config = dict(
    activation='tanh_gelu',
    routed_scale=0.5,
    balance_bias=True,
    lr_router=0.000523,
    norm='rmsnorm',
    optimizer='muon_variant',
    seq_len=384,
    train_tokens=279300000,
)
Below are experts of layer 4 (counted from 0) of a mixture-of-experts language model. Rows are named router (the router's row for the expert), down (a neuron's output weights, with its number) and show model dimensions 0-255. Each number is 200 + 30 x the weight over its row's rms, rounded and kept within 0 to 999.
After each expert's rows: "raises" lists some tokens whose logits its average output raises strongly, later layers aside; "comes before" lists some tokens at least twice as common just after its tokens as in all text. This comes from a sample of Wikipedia text that the model never trained on. Tokens count by the router's weight.

# expert 12
router,215,224,225,220,212,192,203,192,177,173,229,231,163,229,230,215,182,163,186,171,198,248,200,246,186,210,182,160,202,200,251,164,188,206,159,220,183,182,153,240,216,208,230,146,214,254,219,217,201,168,177,140,188,209,183,186,218,238,238,229,189,207,241,220,201,196,163,247,158,168,179,128,221,238,200,246,216,213,206,225,237,187,206,208,131,184,163,152,205,162,193,193,234,211,207,191,250,200,180,169,132,232,208,163,179,253,213,222,202,190,169,237,222,210,216,217,198,190,271,212,161,192,145,241,191,206,157,230,196,236,212,227,226,231,167,224,209,219,220,252,200,194,189,191,192,225,248,167,209,174,193,242,172,230,268,211,186,169,188,153,223,178,143,221,198,193,188,212,226,163,179,194,190,216,252,258,218,211,227,199,269,227,218,210,210,183,168,213,220,145,224,211,171,182,159,230,252,223,196,240,225,213,230,202,135,192,212,201,167,192,232,178,254,212,202,152,207,183,210,207,228,195,130,234,190,212,139,256,221,177,188,181,201,236,178,146,164,217,163,214,225,260,187,128,209,231,207,186,228,213,231,261,215,177,177,157
down4,150,252,174,200,173,205,221,171,213,195,245,222,209,227,146,164,188,181,167,169,178,153,211,229,194,204,194,171,192,237,230,241,177,180,152,217,193,215,219,221,224,184,163,202,171,270,191,193,234,230,171,198,185,180,207,211,183,246,211,220,162,258,172,186,197,200,203,201,224,229,214,197,180,237,219,202,245,174,186,257,200,259,171,185,225,189,235,211,188,157,157,233,220,209,225,164,238,181,151,241,270,234,169,189,191,197,181,193,217,170,206,196,233,170,170,191,206,205,109,279,203,171,144,172,197,153,260,157,217,219,209,152,194,164,191,163,220,203,225,220,214,192,172,249,195,245,190,191,262,229,200,200,227,210,212,218,218,219,243,204,158,218,212,211,164,192,208,191,147,186,159,175,184,157,196,186,268,216,166,242,169,181,217,269,191,237,213,177,189,216,180,153,223,203,223,226,185,234,247,190,211,212,179,170,227,198,201,235,204,180,212,109,198,202,218,147,198,173,211,201,246,211,191,221,237,209,194,199,175,140,196,199,126,224,215,227,156,170,198,226,223,229,228,135,157,186,242,183,199,244,185,170,169,208,228,235
raises: "or", "it", "im", "-", "ie", "se"
comes before: " |", "\n", " | ", "==", "andidate | Votes |", ";"

# expert 2
router,172,212,220,192,210,155,170,230,180,177,165,269,194,189,164,206,217,143,160,219,218,229,198,207,183,223,198,201,223,188,189,169,205,204,187,193,235,183,159,196,152,220,214,142,277,216,169,206,216,205,207,197,176,201,178,168,226,214,213,173,152,208,197,236,165,227,240,187,204,159,219,157,204,236,201,195,150,204,196,241,176,229,227,188,177,207,207,152,297,205,206,200,233,185,223,264,223,175,157,267,200,216,263,219,156,187,212,231,247,142,226,181,163,168,229,190,188,211,205,141,188,240,130,232,158,194,156,238,183,177,203,223,216,216,165,224,195,210,175,219,217,264,226,219,197,176,200,183,233,142,215,239,142,195,238,220,194,193,163,178,217,218,178,212,220,169,181,220,166,226,175,170,238,211,174,189,196,189,204,170,262,226,234,215,219,168,175,216,196,153,243,225,182,220,175,186,193,220,234,208,191,216,208,234,173,210,251,186,177,222,228,236,190,212,182,110,220,160,188,159,221,198,218,253,224,186,159,258,210,144,171,206,186,176,181,208,176,169,238,200,165,220,192,203,192,224,225,221,196,248,265,206,250,218,220,130
down2,202,186,168,211,196,260,196,236,144,201,215,218,196,178,212,262,219,217,224,186,151,183,172,262,149,216,238,217,215,220,220,227,218,171,238,149,213,205,225,158,173,185,240,251,227,261,208,149,180,202,161,198,206,197,192,199,208,181,161,209,208,134,181,220,147,198,172,225,290,176,196,168,219,139,178,180,187,216,171,266,245,190,223,176,238,213,211,266,282,224,160,187,205,229,169,174,182,197,213,176,198,195,226,229,202,239,247,187,152,195,185,214,226,174,196,199,220,199,183,205,216,183,157,192,186,161,257,205,205,207,213,193,183,232,192,182,211,216,256,235,173,155,254,241,164,208,221,214,229,178,186,134,189,162,218,174,177,235,224,198,173,204,200,177,168,224,233,207,226,197,175,212,226,180,218,200,124,211,159,132,257,149,219,217,144,173,204,186,270,187,214,231,179,211,178,143,187,175,178,242,188,194,233,200,208,221,221,165,224,207,208,242,205,184,232,218,143,223,221,198,176,180,175,198,213,208,248,198,216,183,204,214,188,126,233,146,219,174,234,231,210,200,178,182,199,213,195,200,189,172,196,199,256,240,195,172
raises: "ice", "1", "2", "3", "ic", "4"
comes before: "1", "2", "3", "4", "5", "6"

# expert 33
router,208,200,196,163,245,217,235,198,188,168,221,227,176,192,192,199,210,167,168,192,202,261,207,210,173,186,241,212,213,210,192,213,136,178,212,192,202,236,142,210,226,197,162,171,195,228,172,288,191,194,122,203,206,211,195,144,179,206,174,191,212,192,220,223,157,246,159,175,216,180,180,145,206,251,219,197,180,165,238,197,209,175,190,169,165,187,193,201,222,229,180,174,230,243,260,177,247,196,186,214,238,219,184,191,196,169,218,215,223,192,170,162,228,208,191,147,198,112,233,179,184,163,206,200,186,243,148,220,185,173,238,217,211,209,142,193,207,209,183,203,173,198,186,183,203,234,216,226,182,190,219,256,106,188,205,207,173,231,191,179,246,157,153,207,223,182,195,218,155,175,177,177,249,236,174,242,206,211,235,225,208,217,215,180,167,214,145,214,218,152,187,195,232,227,217,230,220,208,240,220,135,223,170,189,143,182,182,212,182,193,190,240,227,239,201,148,195,234,236,148,198,229,179,250,182,170,143,243,281,178,187,199,260,220,182,206,209,230,195,224,179,220,159,208,234,228,196,202,220,235,263,268,205,186,157,168
down0,156,257,202,253,258,244,193,177,186,229,196,206,143,162,250,165,153,219,198,198,229,208,161,194,166,175,194,230,204,223,204,212,187,151,165,242,224,197,185,157,194,207,240,156,114,216,211,182,162,172,202,206,185,188,203,252,142,189,199,223,174,217,207,213,234,229,185,187,194,189,204,192,225,218,221,180,244,216,184,174,177,196,226,251,178,227,193,193,230,180,186,201,189,172,225,157,174,184,247,207,227,192,149,224,229,173,215,241,245,210,195,191,178,158,188,164,200,166,168,206,194,185,178,213,190,154,235,222,215,195,160,209,210,201,194,207,217,204,188,208,202,175,211,186,187,209,217,191,260,239,180,198,214,217,207,165,158,201,188,232,137,217,180,200,242,141,149,220,246,189,136,211,227,155,150,209,223,167,167,155,231,168,287,178,244,204,206,170,211,181,209,170,178,127,228,207,201,183,264,174,171,158,161,176,188,276,184,195,192,166,160,179,193,273,190,138,142,203,170,218,206,209,241,203,157,214,219,240,187,204,192,216,239,148,204,224,213,220,237,203,229,151,168,172,240,202,179,178,146,198,224,218,191,155,198,155
raises: "–", "-", ",", "th", ".", ":"
comes before: "–", " | ", ".", ",", " |", ":"

# expert 63
router,178,188,243,139,221,233,233,182,187,193,212,261,188,225,196,254,184,174,182,182,183,242,160,211,176,185,193,203,230,201,161,218,209,234,181,186,219,214,159,196,218,198,186,176,224,212,227,241,194,216,174,174,185,215,183,169,206,206,207,177,209,211,193,268,182,222,211,242,185,169,195,175,180,217,197,216,186,222,266,201,252,198,225,237,145,182,183,159,241,199,250,172,207,173,225,170,221,237,181,177,203,236,250,256,205,196,233,216,196,148,104,216,243,200,151,200,187,174,229,189,202,205,172,227,118,242,190,251,183,245,204,184,221,153,202,182,161,227,148,168,211,185,220,179,190,251,244,196,252,140,236,218,204,179,192,164,184,184,206,181,179,158,191,191,229,174,186,198,194,154,244,178,207,162,183,249,139,204,230,197,180,241,188,201,223,208,121,175,222,165,234,199,208,196,172,194,265,233,203,188,176,211,202,213,175,197,197,221,215,201,209,194,237,224,228,143,239,170,189,234,221,179,196,185,226,143,137,263,223,209,155,176,198,227,219,208,231,202,204,206,164,258,154,173,201,265,150,169,241,217,245,164,229,219,185,163
down2,227,140,223,165,208,167,201,213,181,193,188,175,165,228,231,218,193,162,196,166,180,165,198,175,177,229,210,177,194,206,192,219,264,180,182,189,214,227,157,212,199,167,236,216,225,168,270,238,188,188,192,230,181,209,206,174,201,219,241,156,186,176,168,223,162,243,210,246,153,207,183,239,260,178,208,262,183,214,167,191,184,190,235,199,208,186,152,198,186,228,208,198,173,189,201,197,183,210,166,214,167,156,209,193,182,172,188,177,196,173,141,202,161,219,195,195,223,205,164,201,217,231,217,249,170,191,215,203,267,231,182,225,229,203,157,189,191,224,198,209,202,165,227,127,262,205,206,131,171,207,165,161,167,217,179,243,207,209,228,220,179,207,196,243,228,117,160,184,224,238,224,254,174,129,229,228,147,143,265,226,205,221,215,192,231,173,195,202,203,179,177,210,231,247,209,162,201,178,149,178,276,191,194,183,216,207,217,246,222,213,155,159,164,230,187,191,194,250,188,196,190,237,216,199,192,133,225,201,159,259,195,119,191,187,231,177,157,157,208,144,185,175,170,218,172,201,205,222,212,233,243,161,194,168,184,244
raises: ":", "-", ".", ",", " term"
comes before: ")", ") | ", "–", ") |", ").", "),"

# expert 3
router,198,215,182,169,238,191,232,215,163,171,185,264,187,166,200,213,157,167,209,194,225,241,180,198,194,174,249,160,236,200,174,215,163,225,203,168,253,180,191,240,121,214,205,178,199,258,188,243,227,253,191,191,181,206,218,138,189,223,221,183,245,192,235,215,120,169,207,231,162,153,179,151,163,215,193,183,190,210,213,212,221,205,151,190,128,150,205,206,224,171,233,198,240,184,252,214,244,236,164,186,210,211,247,212,188,236,170,226,177,203,179,191,197,189,256,221,207,209,236,214,207,225,118,246,175,190,220,233,171,182,212,199,243,209,198,226,237,197,203,259,163,224,201,226,182,177,199,245,205,215,215,220,166,210,196,196,179,160,194,175,211,184,174,207,174,222,158,226,159,203,208,156,214,234,165,246,193,182,261,220,210,226,229,178,200,198,160,218,212,168,248,181,189,153,193,227,191,238,235,218,202,232,168,184,162,179,210,220,170,195,229,234,224,202,252,145,198,159,192,166,178,221,208,191,218,194,207,267,203,154,192,238,194,272,185,180,175,220,230,223,197,270,197,222,209,275,255,250,251,204,245,188,185,219,195,169
down1,252,219,175,190,229,178,236,184,247,197,187,207,223,178,235,223,213,213,248,150,165,175,230,208,171,206,196,192,209,195,162,152,189,248,234,199,185,168,215,266,187,197,164,173,216,215,235,177,191,193,176,199,145,193,180,194,139,211,203,217,225,199,186,185,169,230,240,115,207,169,205,187,155,269,282,184,236,157,177,117,217,242,169,186,167,198,192,190,240,214,202,214,253,187,197,172,206,174,157,173,165,135,152,218,201,212,181,220,208,248,203,183,221,172,178,227,172,178,193,175,169,163,213,195,204,155,243,188,164,251,162,159,172,167,216,201,161,165,215,199,232,213,184,161,166,187,229,210,195,217,232,227,193,244,195,154,214,189,207,181,130,193,203,209,209,252,184,207,220,165,187,235,189,185,209,182,211,239,215,219,206,228,197,224,188,286,167,212,219,207,184,190,241,201,185,201,175,167,168,207,222,176,247,209,235,173,110,216,165,175,222,235,178,174,231,199,155,133,232,175,207,176,172,221,154,273,206,204,171,167,221,216,200,181,205,184,193,162,252,197,196,233,242,203,198,217,239,183,254,202,172,167,185,162,179,200
raises: " s", " p", " h", ".", " S", " G"
comes before: ":", "\n", ": ", ": M", ": S", ": P"

# expert 80
router,239,192,167,158,216,213,186,221,158,192,174,277,181,213,227,224,231,156,200,168,183,220,226,220,174,176,186,202,213,209,176,196,188,216,169,223,238,187,205,251,212,220,165,187,223,228,195,211,222,174,191,162,175,186,245,214,180,249,213,210,218,223,212,223,200,193,173,224,150,211,189,178,222,218,240,222,217,194,197,236,208,196,200,220,149,176,201,137,211,168,243,177,204,239,212,207,266,202,178,215,214,225,223,188,174,224,191,236,230,182,184,194,230,193,195,203,208,209,212,229,213,194,105,210,190,225,196,264,179,235,211,196,208,223,190,252,209,186,186,180,202,210,140,174,147,243,226,218,212,177,244,224,174,164,195,179,157,197,138,156,245,202,139,234,186,184,211,197,218,185,196,219,169,195,232,298,227,207,263,216,184,201,230,190,212,172,200,177,222,146,274,180,192,183,195,214,246,221,158,207,191,248,139,208,193,205,247,175,199,180,234,204,248,232,169,146,229,174,202,178,161,187,167,166,213,187,170,280,230,191,216,189,193,220,186,173,278,236,194,210,223,250,160,168,258,201,217,211,187,239,257,198,232,220,153,118
down0,179,221,204,188,184,220,191,176,168,206,200,213,152,239,207,201,230,177,197,152,147,248,175,200,197,202,171,188,151,266,169,215,226,211,229,210,207,170,145,214,183,207,165,221,222,192,275,210,155,183,274,180,201,246,180,232,212,219,193,212,205,168,187,194,199,212,188,154,233,167,167,243,228,211,162,207,246,186,196,184,201,200,241,221,248,226,204,207,149,194,170,201,245,228,187,161,173,146,204,175,176,179,196,207,204,147,203,234,189,205,287,264,212,201,147,183,111,207,217,189,181,138,190,201,223,188,169,190,172,217,190,240,212,189,151,213,180,163,259,177,254,213,216,264,197,183,194,169,199,194,165,224,177,193,178,204,249,198,183,175,220,178,179,193,222,181,221,205,224,262,280,217,188,165,188,210,191,286,220,209,224,209,164,151,211,211,207,115,223,199,230,184,214,191,205,258,234,195,231,193,193,208,186,156,179,196,200,202,242,226,199,217,207,201,164,205,212,222,204,197,243,150,154,193,174,167,186,210,197,232,239,176,202,147,195,227,155,260,173,207,229,239,184,196,178,173,214,245,120,194,191,207,206,174,211,193
raises: "\n", "\n\n", " and", ",", " in", "-"
comes before: "\n", "\n\n", "==", " ==", "===", ": "

# expert 119
router,200,164,274,187,247,218,222,191,188,213,249,237,200,154,159,221,241,168,178,218,207,224,214,202,186,186,226,201,210,205,176,217,208,193,160,190,232,217,179,175,133,159,187,166,213,215,248,232,157,187,175,179,168,201,231,197,198,205,213,195,238,282,266,204,193,210,193,233,225,226,234,179,225,241,246,225,167,166,208,227,207,228,248,240,187,224,213,178,284,185,200,203,214,266,214,187,219,201,206,215,237,220,268,172,182,230,210,172,182,217,219,236,189,199,197,178,214,175,195,197,190,230,163,199,195,211,196,270,195,229,167,194,236,215,173,221,165,165,204,170,222,226,220,149,170,223,208,240,179,137,230,202,129,196,180,178,188,196,203,174,252,257,204,218,138,170,272,197,230,208,210,225,206,216,176,225,186,194,213,178,219,213,209,181,223,156,165,187,170,156,257,225,192,203,181,240,258,190,196,145,131,235,175,168,173,149,218,153,178,188,162,194,211,210,237,182,199,197,203,132,194,141,173,224,194,219,198,232,232,174,189,267,199,198,193,204,258,224,158,222,158,216,165,196,173,181,152,169,227,187,244,216,221,188,175,213
down2,191,212,203,212,196,209,224,185,237,194,194,193,193,213,225,184,208,243,184,185,211,318,185,238,224,179,129,180,189,209,185,194,204,175,193,224,167,187,209,243,191,276,213,217,194,182,217,260,200,169,228,233,183,207,233,190,189,173,178,177,159,184,236,146,222,196,249,206,224,260,208,234,192,205,218,224,242,189,204,116,201,170,177,237,245,199,239,193,168,209,254,226,225,194,175,231,207,233,203,198,264,183,178,157,236,185,215,213,175,162,202,158,127,211,201,238,180,226,167,224,143,244,183,249,222,189,192,186,146,163,175,227,202,213,210,193,218,203,133,155,192,217,176,180,189,197,164,240,218,204,187,206,150,187,190,221,163,204,208,176,187,165,194,192,181,205,234,216,257,206,193,206,203,234,216,172,231,217,152,219,149,231,257,192,165,178,197,172,218,182,174,210,225,180,207,281,235,149,165,148,198,241,143,232,210,217,211,203,237,210,196,224,199,225,171,210,222,190,250,198,164,204,144,135,219,193,200,218,198,238,178,175,235,200,245,194,165,189,208,219,142,206,187,209,213,238,215,219,214,220,205,256,250,237,172,135
raises: ".", "–", ",", "-", "/", " and"
comes before: ".", " | ", ",", ", the", "°N ", " |"

# expert 87
router,195,201,223,200,236,248,259,203,173,205,179,290,200,209,181,221,223,158,185,190,213,272,238,268,194,168,216,214,222,186,160,170,174,185,209,210,236,191,220,214,159,192,234,159,193,257,166,229,151,204,196,184,224,222,203,131,147,237,194,204,232,216,197,181,184,185,203,175,178,181,165,132,236,199,224,227,185,186,226,237,220,216,192,148,155,212,224,162,242,175,183,213,195,225,208,223,178,175,167,220,224,206,188,244,221,202,190,187,219,166,196,220,213,194,181,171,204,200,235,210,189,246,197,221,127,211,181,246,196,211,233,181,237,238,175,199,179,223,220,225,208,187,191,197,230,229,223,199,243,192,168,156,206,129,223,181,188,172,145,164,187,249,182,186,196,183,228,186,199,183,224,198,206,213,191,246,184,190,238,206,216,220,192,181,234,177,152,211,186,163,204,241,119,172,137,173,248,229,205,183,205,200,181,224,217,175,237,251,194,157,212,255,246,210,227,198,210,212,211,176,158,136,149,166,199,204,167,222,237,120,215,182,258,179,212,222,227,199,211,187,186,188,191,145,174,206,179,164,216,229,262,274,256,209,154,212
down0,221,167,271,180,246,247,240,214,190,192,195,245,200,200,183,205,215,158,184,252,207,216,190,205,143,180,168,157,237,176,187,202,146,185,204,155,212,125,182,200,179,175,206,208,183,163,183,162,166,184,178,216,211,204,208,212,139,194,173,167,167,165,165,185,233,204,212,216,157,210,186,186,184,201,234,173,155,226,163,170,194,207,227,163,209,213,187,229,209,203,179,200,186,234,194,225,157,227,172,189,221,209,162,215,187,182,194,171,185,227,256,225,204,169,213,194,205,188,219,199,191,143,235,190,169,179,164,245,222,160,149,204,241,248,212,187,205,206,204,143,206,262,208,209,254,212,127,198,192,187,126,142,145,217,169,193,226,226,228,224,205,215,210,199,189,200,203,178,218,203,160,213,212,183,234,170,188,165,179,174,222,156,195,154,209,192,208,184,172,177,199,207,182,234,241,208,216,243,224,155,238,143,137,198,189,212,191,186,188,217,253,158,240,231,149,277,249,204,236,185,186,225,218,224,234,215,197,184,178,154,207,197,195,176,238,243,229,220,207,196,248,185,193,232,142,175,111,202,250,238,200,235,278,184,160,171
raises: "-", "–", ":", " (", "1", "2"
comes before: ", ", "2", "1", "023", "022", "020"

# expert 68
router,198,223,210,171,179,183,221,144,167,153,191,276,209,227,193,225,216,169,190,173,221,229,247,179,193,136,187,181,263,154,189,185,187,203,185,193,210,199,252,215,183,236,189,160,232,226,178,214,181,240,206,224,221,231,191,184,208,257,233,186,208,217,192,218,190,233,182,201,210,226,221,159,187,216,226,192,201,179,259,196,223,179,227,240,176,170,204,184,265,183,154,197,201,225,191,189,204,190,193,242,205,212,224,191,165,201,206,193,214,178,229,163,196,220,178,216,198,113,198,152,226,230,194,218,162,211,172,266,165,214,214,181,231,204,189,318,196,211,167,186,211,235,220,150,179,297,186,225,221,147,219,248,164,190,172,167,193,172,165,180,194,177,165,208,229,113,216,197,203,231,170,164,224,213,144,167,176,168,239,165,233,207,230,185,217,157,166,210,160,153,198,224,195,171,190,223,260,241,252,183,209,253,207,205,160,179,260,199,203,205,222,209,198,210,200,119,207,156,227,224,191,191,187,231,250,236,185,231,172,188,210,245,229,232,229,184,219,211,201,176,206,207,190,199,192,221,218,142,206,205,219,245,199,237,206,168
down0,219,204,197,172,195,209,208,185,228,197,243,238,242,219,244,209,167,180,220,197,176,158,200,206,196,177,193,236,138,175,229,221,241,205,142,176,223,234,191,213,266,223,186,201,190,248,228,211,226,178,156,232,208,223,235,205,201,199,225,218,204,162,223,166,155,221,236,164,183,201,164,231,170,184,178,184,196,236,165,202,199,219,247,148,233,140,218,172,247,167,286,227,206,214,245,251,173,206,214,204,222,195,251,209,241,184,185,192,168,203,192,234,189,194,183,254,247,219,182,278,256,213,143,214,187,222,222,211,193,255,194,224,292,246,222,162,227,211,243,222,220,187,174,191,163,181,217,218,214,228,205,205,169,205,209,147,211,228,210,153,180,168,145,200,190,210,156,224,234,237,200,208,179,153,191,270,173,160,203,214,165,182,187,213,246,212,211,197,225,221,220,181,218,202,155,242,176,224,227,168,214,160,193,184,223,151,174,216,201,218,151,197,214,208,147,206,200,229,192,212,149,186,194,181,176,209,201,243,203,173,169,197,141,245,220,153,237,205,202,227,193,179,147,161,197,200,238,210,201,255,180,233,261,240,253,182
raises: "1", "2", ",", ".", "ed", " and"
comes before: "1", "2", "6", "19", "20", "18"

# expert 121
router,184,202,226,164,185,241,215,175,152,182,226,259,194,227,206,248,198,194,209,166,222,236,213,183,172,168,155,165,236,267,175,228,213,227,202,202,231,199,209,199,198,248,147,115,218,280,200,207,196,196,111,138,151,203,196,196,207,228,181,189,228,272,232,178,181,221,179,174,209,150,193,192,203,205,187,260,162,189,187,225,250,212,223,181,167,220,215,180,217,224,199,194,214,235,258,191,203,225,195,253,164,203,258,227,165,196,233,202,219,176,224,161,181,179,195,212,278,181,245,178,145,190,160,216,164,219,198,254,202,181,221,181,198,166,201,237,181,213,231,255,212,248,151,188,190,210,219,240,172,116,238,233,181,158,215,211,175,189,206,195,236,180,184,194,223,190,212,214,187,201,214,190,210,231,213,193,202,190,249,195,218,229,219,134,222,185,159,204,213,178,198,252,211,192,160,189,203,234,243,227,154,255,173,215,232,126,241,210,165,235,224,169,242,186,249,181,238,222,210,212,218,178,158,192,222,209,176,207,239,194,189,168,224,210,188,230,189,246,223,219,193,219,192,152,175,235,180,177,187,170,224,181,207,176,244,193
down0,222,226,158,201,203,254,231,207,219,176,171,253,189,189,196,207,170,229,201,222,163,163,182,211,196,186,204,189,196,202,214,218,193,213,192,235,267,195,201,210,214,205,199,191,179,181,214,197,186,215,189,208,258,174,147,181,206,190,176,189,214,175,223,238,192,206,200,238,186,165,161,148,235,245,244,199,194,179,99,215,201,256,232,240,292,205,229,171,176,201,251,179,205,185,194,170,165,205,198,215,199,185,181,192,190,215,144,244,237,219,206,238,219,199,227,243,231,168,246,178,264,221,264,144,168,181,205,182,208,260,227,215,156,166,223,187,218,252,228,232,145,213,205,203,223,166,209,248,169,182,212,129,232,232,197,199,180,163,188,210,203,205,239,195,245,200,199,188,250,291,163,160,218,201,184,205,231,148,233,177,263,184,222,220,245,229,220,214,159,236,190,182,220,268,186,190,149,210,204,165,154,197,164,163,213,225,210,157,182,140,249,200,211,184,205,167,197,195,233,215,217,203,175,199,218,222,233,142,228,192,178,198,161,182,207,177,194,204,217,167,184,135,174,255,202,198,211,182,190,208,173,180,176,253,190,218
raises: "\n\n", " The", " This", " In", " In ", "\n"
comes before: "\n\n", " The", " He", " In ", "\n", " In"

# expert 26
router,181,250,209,197,173,223,210,179,186,192,198,237,206,199,202,226,238,220,215,192,215,252,213,220,162,180,179,239,264,200,189,220,185,211,178,236,214,176,179,216,175,267,189,132,203,234,231,198,203,215,154,135,155,177,232,182,178,208,184,205,178,289,228,192,181,254,182,196,225,164,184,195,224,214,181,257,186,143,188,204,249,181,186,205,143,203,180,143,271,238,171,175,212,238,208,168,204,191,213,232,175,215,254,247,149,181,162,217,219,180,232,135,174,190,200,206,270,197,217,192,150,203,173,204,149,202,204,235,220,204,219,188,213,179,212,275,189,205,236,242,248,225,173,198,179,237,213,251,172,150,247,194,179,207,192,226,190,179,247,198,204,165,190,211,244,170,237,218,222,208,193,194,186,230,190,194,190,247,228,191,206,206,258,170,226,179,154,172,205,170,243,237,215,157,163,172,218,220,239,205,138,228,165,207,200,126,260,185,171,208,229,192,259,206,237,159,239,191,198,211,211,149,184,238,179,207,200,220,220,155,212,212,194,218,155,216,195,266,178,218,154,212,171,165,177,218,174,166,190,186,187,222,200,199,216,201
down0,175,193,206,204,206,133,209,185,216,169,132,173,174,181,202,156,209,205,271,156,228,174,218,205,259,232,190,232,155,220,178,229,215,193,205,236,151,220,170,185,194,217,205,219,204,232,220,195,230,202,203,202,202,244,203,278,217,179,172,171,148,241,281,228,209,177,178,143,208,234,172,161,253,206,213,186,213,211,157,195,179,176,216,179,212,211,235,215,191,208,212,224,174,179,183,233,193,201,216,154,183,208,234,217,212,134,228,214,168,250,196,172,204,231,258,227,165,212,238,194,205,213,160,238,231,173,263,231,168,228,226,227,196,171,226,219,240,230,191,161,277,208,201,173,225,223,254,153,148,229,147,209,185,214,164,225,254,212,215,246,208,158,155,229,204,235,208,255,225,215,185,204,184,231,215,192,180,183,166,198,236,187,221,218,153,226,168,206,242,225,183,202,180,197,184,242,214,160,189,280,209,214,158,215,202,195,198,255,206,185,222,194,204,211,189,185,224,193,224,206,179,143,203,144,214,217,213,227,211,189,217,254,225,199,199,249,214,199,167,203,244,246,183,152,205,201,231,151,214,132,172,237,231,203,171,154
raises: " The", "\n\n", " In", " This", " A", " It"
comes before: "\n\n", " The", " He", " In ", " In", " This"

# expert 7
router,232,198,209,195,189,184,213,206,180,148,209,209,182,197,229,243,208,176,204,182,184,233,210,221,181,201,180,161,193,177,222,142,190,159,143,221,168,185,132,258,197,192,208,120,190,253,161,213,201,174,168,180,191,221,181,173,228,250,227,220,213,210,204,212,194,224,164,250,180,175,206,129,205,217,206,201,209,207,214,211,214,221,165,187,154,194,170,159,203,187,184,218,236,209,220,204,225,203,174,161,124,224,202,178,185,242,205,229,198,180,148,232,250,209,219,220,203,172,263,215,192,184,126,242,172,262,177,238,159,213,229,188,205,205,175,201,189,217,215,236,181,217,195,194,193,210,243,201,215,208,209,223,171,226,250,177,203,200,159,151,230,158,138,182,183,188,238,192,178,183,202,223,157,189,237,270,226,237,215,183,234,264,237,245,241,195,224,246,226,148,217,204,200,189,158,211,261,212,204,228,159,198,187,197,169,200,221,213,197,168,207,186,265,184,233,115,207,218,219,221,242,212,135,217,199,221,147,230,252,194,205,200,208,238,225,175,186,213,156,193,236,259,183,130,175,238,190,169,216,203,225,251,239,173,178,190
down6,212,168,154,199,221,226,259,199,173,225,186,231,177,242,254,217,196,238,197,209,182,231,200,182,217,193,189,176,172,119,160,183,182,206,219,219,160,232,146,138,188,153,211,223,183,163,201,239,240,156,168,235,189,198,226,215,179,197,191,209,232,183,197,143,130,157,171,225,219,174,175,183,226,149,212,160,161,212,211,213,186,190,177,165,191,210,203,251,222,217,204,255,187,202,187,188,200,177,170,283,185,213,224,247,220,177,227,224,165,190,201,179,232,153,214,200,223,206,176,226,208,235,151,157,164,237,223,219,203,144,180,200,193,172,160,206,191,232,215,234,173,155,162,177,174,220,206,213,249,187,199,208,148,209,165,155,183,205,188,208,192,247,196,187,168,149,189,186,160,178,118,255,157,180,176,138,181,169,138,255,222,206,213,117,197,144,169,209,215,197,208,179,210,210,166,157,213,241,186,210,173,228,209,181,151,213,232,194,209,216,240,167,213,173,186,219,193,251,229,184,182,186,194,180,211,221,221,148,214,225,191,217,153,166,208,222,207,180,191,157,183,211,240,185,251,192,210,217,149,251,208,217,233,194,255,178
raises: " | Notes |", " relationship", " death", " | Ref.", " number"
comes before: "\n", " |", "==", " ==", "===", "|---|---|---|---|"

# expert 52
router,198,209,241,179,211,230,179,242,177,240,229,248,187,176,204,219,195,136,159,164,214,270,193,198,176,171,218,212,204,198,199,207,156,169,195,215,210,192,216,243,163,234,195,166,236,191,196,223,206,195,228,170,179,230,221,160,191,211,206,125,209,192,162,193,193,229,201,181,176,171,162,150,219,229,186,159,245,204,225,195,189,223,205,202,173,230,218,184,258,204,177,202,234,221,192,212,251,173,186,221,208,226,229,176,143,174,187,179,182,127,218,160,175,185,210,211,215,158,225,175,179,233,182,192,191,186,178,238,199,179,230,218,215,153,206,243,165,220,216,188,225,242,192,193,185,236,265,177,213,161,203,202,172,196,170,211,178,202,261,191,248,206,223,177,129,156,228,225,185,158,233,175,190,241,238,241,147,204,193,242,243,197,248,208,200,140,148,194,205,146,249,207,138,186,217,190,228,225,216,224,237,286,196,185,179,187,208,178,206,214,160,241,208,215,206,153,187,202,231,173,209,209,124,259,188,211,171,234,206,158,208,263,264,196,224,213,232,229,236,186,178,241,168,205,232,228,202,146,171,249,204,222,186,127,196,205
down2,185,179,173,197,221,226,160,222,223,159,216,252,189,203,203,220,175,242,142,207,211,156,257,130,227,204,235,142,225,215,179,182,180,179,211,201,256,227,210,162,234,191,168,233,234,229,187,241,203,240,247,198,219,243,158,202,170,163,195,185,209,176,220,135,195,219,176,261,225,192,224,226,148,223,216,257,217,179,161,202,170,151,216,187,234,180,207,179,271,193,171,171,225,210,204,217,201,201,184,258,177,199,161,187,189,156,209,187,189,264,245,208,167,213,209,167,177,156,220,202,178,197,256,215,156,172,149,131,204,242,193,187,197,219,227,191,241,187,214,169,177,221,183,206,197,151,182,250,263,195,196,254,229,210,194,177,138,184,241,195,198,169,228,209,214,188,208,258,204,205,211,193,181,215,154,212,221,202,180,199,190,181,225,163,194,156,174,187,191,212,215,198,235,202,205,208,206,233,210,257,154,146,154,220,204,257,198,150,219,210,240,213,148,196,212,154,204,229,192,173,211,219,205,185,218,205,207,161,141,242,212,192,169,232,180,191,163,285,194,199,165,176,153,243,226,210,194,182,185,220,208,155,174,132,195,231
raises: "art", "ir", "ab", "ad", "or", "ore"
comes before: "1", "2", "3", "4", "5", "10"